Below are experts of layer 8 (counted from 0) of a mixture-of-experts language model. Rows are named router (the router's row for the expert), down (a neuron's output weights, with its number) and show model dimensions 256-511. Each number is 500 + 25 x the weight over its row's rms, rounded and kept within 0 to 999. Numbers have three digits each.
After each expert's rows: "comes before" lists some tokens at least twice as common just after its tokens as in all text. This comes from a sample of Wikipedia text that the model never trained on. Tokens count by the router's weight.

# expert 7
router:476514516515492470486484518512492566481469513494537494560505512480506462457513468492489490497493495457493549535477480470478472494536569480530504461478444540526501484477467530477519511486467507486502523497475495476505456499518475495517542455491479517497498483492470515527519532532518547507514538477490474528519466521515495486479522483457521503516517465478495486497495551501488519526543491500460488520486505541513526497495485473459503481524493476480460532459451526494504458479509455507535476476533546482518508475461497528508542494444460489485477498456505543524495502507531490510466440488511491514527482501513530508537485467508507485496519495522511472513461477471518486477470508544529522524494527460516530482542500528487497505496525518485527510522511509518505525523489474
down0:501498457502493519543545524504542471494484503540512473502474531518480472485522493502520503505491493509484510546452459523534510472496489500494514498471475557486473530495516512461535553487457455513527507510533479484481499492498552512513488499530448493496488547479501487501456464498483462480529462545511513495539476505566512513467513497469484501510519506518480503518501479528503490494566519484492483496518514478481503508552515551471471524501542507498519515507504541495489503508512517482499474491513495493494513498490497529507549499459512481485502485458536483487547532532493510511493488493459503469497536496524490557517524513460518476523486504528531490533505484469471525486528496554511529528498489478456505486529524525493532485522474510543520492534523496485504494511480457
comes before: "| ", "- ", ": ", "was ", "|---|---|---|", "|---|---|---|---|---|"

# expert 8
router:511483510533504530457488519519501527517482521481515497561513505478501454472459507469536468463485492522456523476449538511513468465507485485521476506523487490471517478523441506526514477528536504493489478497460503528483464498508532493529518498494524517532538512520495507478496489509474524496527545452517537484543498476504477486454521503512541518502506502517517548546521501523501546542537532499457481511465499516466497500477538505484465492507450520501521549525456514505550516532499521492558527508484512505515519476498526475541515495489509500460516525484537558488482527544485475505529437508463479548509493494471524486532497495486523484466484504503499505524484514522479509469517470542506479524489518504535496517480492480521482526516499507529518551523468481495533465460522512
down0:455503498506510521460477454491508520479486523518490494450511472503475507512508503486499465486473496496500518502526484490505482537439532467522513484478498533461503516531469477481524473528464502532460528515470509546468519502498490502531545503537467448509440467471463495483484495493512462547510466575478526492496503513488502478495485485483483513518482527507473565506523537527482520491534450525477497530532539479529511497460515472482503549505477485495442476502472482484471500510512469502512511515478466497479508473469517518485496526523451508517523465520516475563455502456504528494510508497507512548550503510493498464512487510536492502542492533495497476468499479473514482493512511476511479538521467510460543514496495472486528465484499478499512477466494519520527522467518491
comes before: "| ", ", ", "\n", ") ", "–", ". "

# expert 26
router:487509511469504537536468509492547527518530524521549489504479545541502468545497538472501517469528521461505533500507482497492498466484498549525480453500466505459539514531506495535517518527511475489492490485517526483498471480519472532534512479527487484497517493520483489482462556505516520504455488487510565500482532455535471467472456515485489477480516474474502519506532497491511507552511476498473486509512540530470488465522525489474460465521464496459454548530499490519507499478503491471540509502526507472546491522528494457537473477477495444468510480481523544524537522500510478524547475511495474518552516475470524528537538491461556505489518470492540459486484460492514509515537510519506521492482505508527504451489498516484499502514487554456500527512511509526484479488501489
down0:507502496514510455495514507517492510477505471518501493540474486533518495540520502494492523499492488512488482490538513525491464482556459500504498482509500502516508494435545479526524516479529502546559568491511515485487527493528476507490497446476472516506505486510528481472502511508496497457469512477498484503478482507501471525457484538518488548486496492519466466521511499499456524528498500481528511516478453486486525471522495499489501541505499564500560499482483540501464493525509482519523528515510479476523541458519523489469510504485556535498523500477468513513503480444469520507474491522503518512521507531469446466510497553514483471477501513513485493486488504525456485480510514481502449535512499482530516499534465488484444478528529518503541486466468499431564468534519493
comes before: "| ", ": ", "|", "The ", "by", "=="

# expert 18
router:481527530469478480493464530538527487540484465486472478506462499465511509524463506457494457533532523535551503512494488452491481459488547521461466487495525528513484518487477503512497514535493510521477497474474467533528511506474476526534521502474510551482504545526499546476508496496527540471475534455548496531511472497470502497476491479497533474553498518496469522546532516469454485535552462494500478480521522515499539502502476498498490493483499528504512484507522487465481463488514483474562471474479519486470499489437523482555503469479516478480486505504494510476491479516522501546529504534495534506520502460463486506522495493474512487484477519504486470530472479494535521499505473482538531480475490494531489493526473488525534530498523478505542533494527463515516488540521477
down0:498509474526490471480474505508469496520503525491513491483462483527495467552502501500543498514519487448475502520509480520504463475525495493521456538512530478495477493474483487507495489476488509488469503519558475511497451530471551530481476477542490484497436489490482509476488450496493524499485530501533514546486494472507511542496499488481513487476509529489503509477479514514480523517528521571483495494508509463504507508511483540564504504501481529514468493467456488518535507545494469506581515464511431533495494438502468459530499468486521471498565490473507476493490527488490513514512499515445517497498502476513503520527448497510526529500518472478518485506506487504510548486518518513501513535527531504498495494497486536459532467502513507501499459478488513462534521472519450
comes before: ", ", ". ", "'", "; ", "s ", ": "

# expert 34
router:500491489501516527462525497544524545457477471487508529493488507516539504503498477530470484503482500529517521500457552530479508503497534498524494486484524511524498516524468510508487479484532511528522527506542521506519476507538508465492512500510489492497485493536508556503545502549513571533492506522457512534519475514482474517512518480464475470478546514492453522531463478515490516506472451513493525498442533536464516484479493539519504467522494487494485465450476455502478452468538489528509486488493522494542490508479532480557527503519506547500471511510542526494480517537541482524517483457544548522487527505538494496491487509472555492488503476487516476553496458481533517509481500530475505490471515479469461520461533504545528507477525526469501519526549502499483517495499488
down0:464469482521523469470476520545503498494466527510503579502499524478533493524499511494526511525516521487492480438514464504485500489518512510488525513449516498490476471465478480531502460492485551498480512505468510503501453510483486453525569462461489514529523528486476458485496554525489538480469480500457530485478509494500525524528514508520520466523530547521463493531480405528480535528468523488484535476486506507496511438513514494501485463468488495507502530492515482522496530478557495506474470510490524466557519500526495513523503500451462475505466472494503497528502548526536498473491503551479496497477504531504536507494487449506490514482522510504488494492531494511496501502539521491489508454490481496460475488516483489508531538518458522503495525460546485494506507474509527
comes before: "the ", "a ", "his ", "to ", "that ", "their "

# expert 17
router:502480485447478532480506502496495511564512511469523487502487502502528512515504477478482453558516472537499512491495498465543494504523527468484471522472495494533483508544494523497512509514546478510510500503523499523442495495554517469523464519521522506491486470506499489464496482500477506494507518514482523467529502494483466501511530511476540511501487483483502496482518500510519475481541532497477471497492518475484539507496500502442515445490458487512510531473445481482503529478466512545525493457498492476502519467532479499516530489540474518466484513465476507509482544499538449506550493443496453491487508499504541510500489472469553511464495541486517535527494460508519489497486480487499527525486510515470470492503541518462495532466512516441522499517518476536516494478485478
down0:481529554486483498488495490514517477458537480510450522483502488494462479505478469526523460511511496463516488528485476495506532512499473504520485537550536540478517502521454514524500531510473509516479529486530494462511521455468467517475470523490522484478501504499512541526507540491492537510465522531492522498493490470508533537511523475482509464486513481494455493448489502462483499533526492504484526500488525497496478476495494519431512508545532493527531493451518486509497478557520494490477511522476507482510518499499524533521503562496452470526474520503521523473517509534529512503520502493488467548527484461458429520528486527535495505520521508497473521476516519517494542494508503502522458435499546512520486540526536466496514487486510522486469456528481558514517470519448468
comes before: "the ", "a ", "to ", "that ", "\"", "as "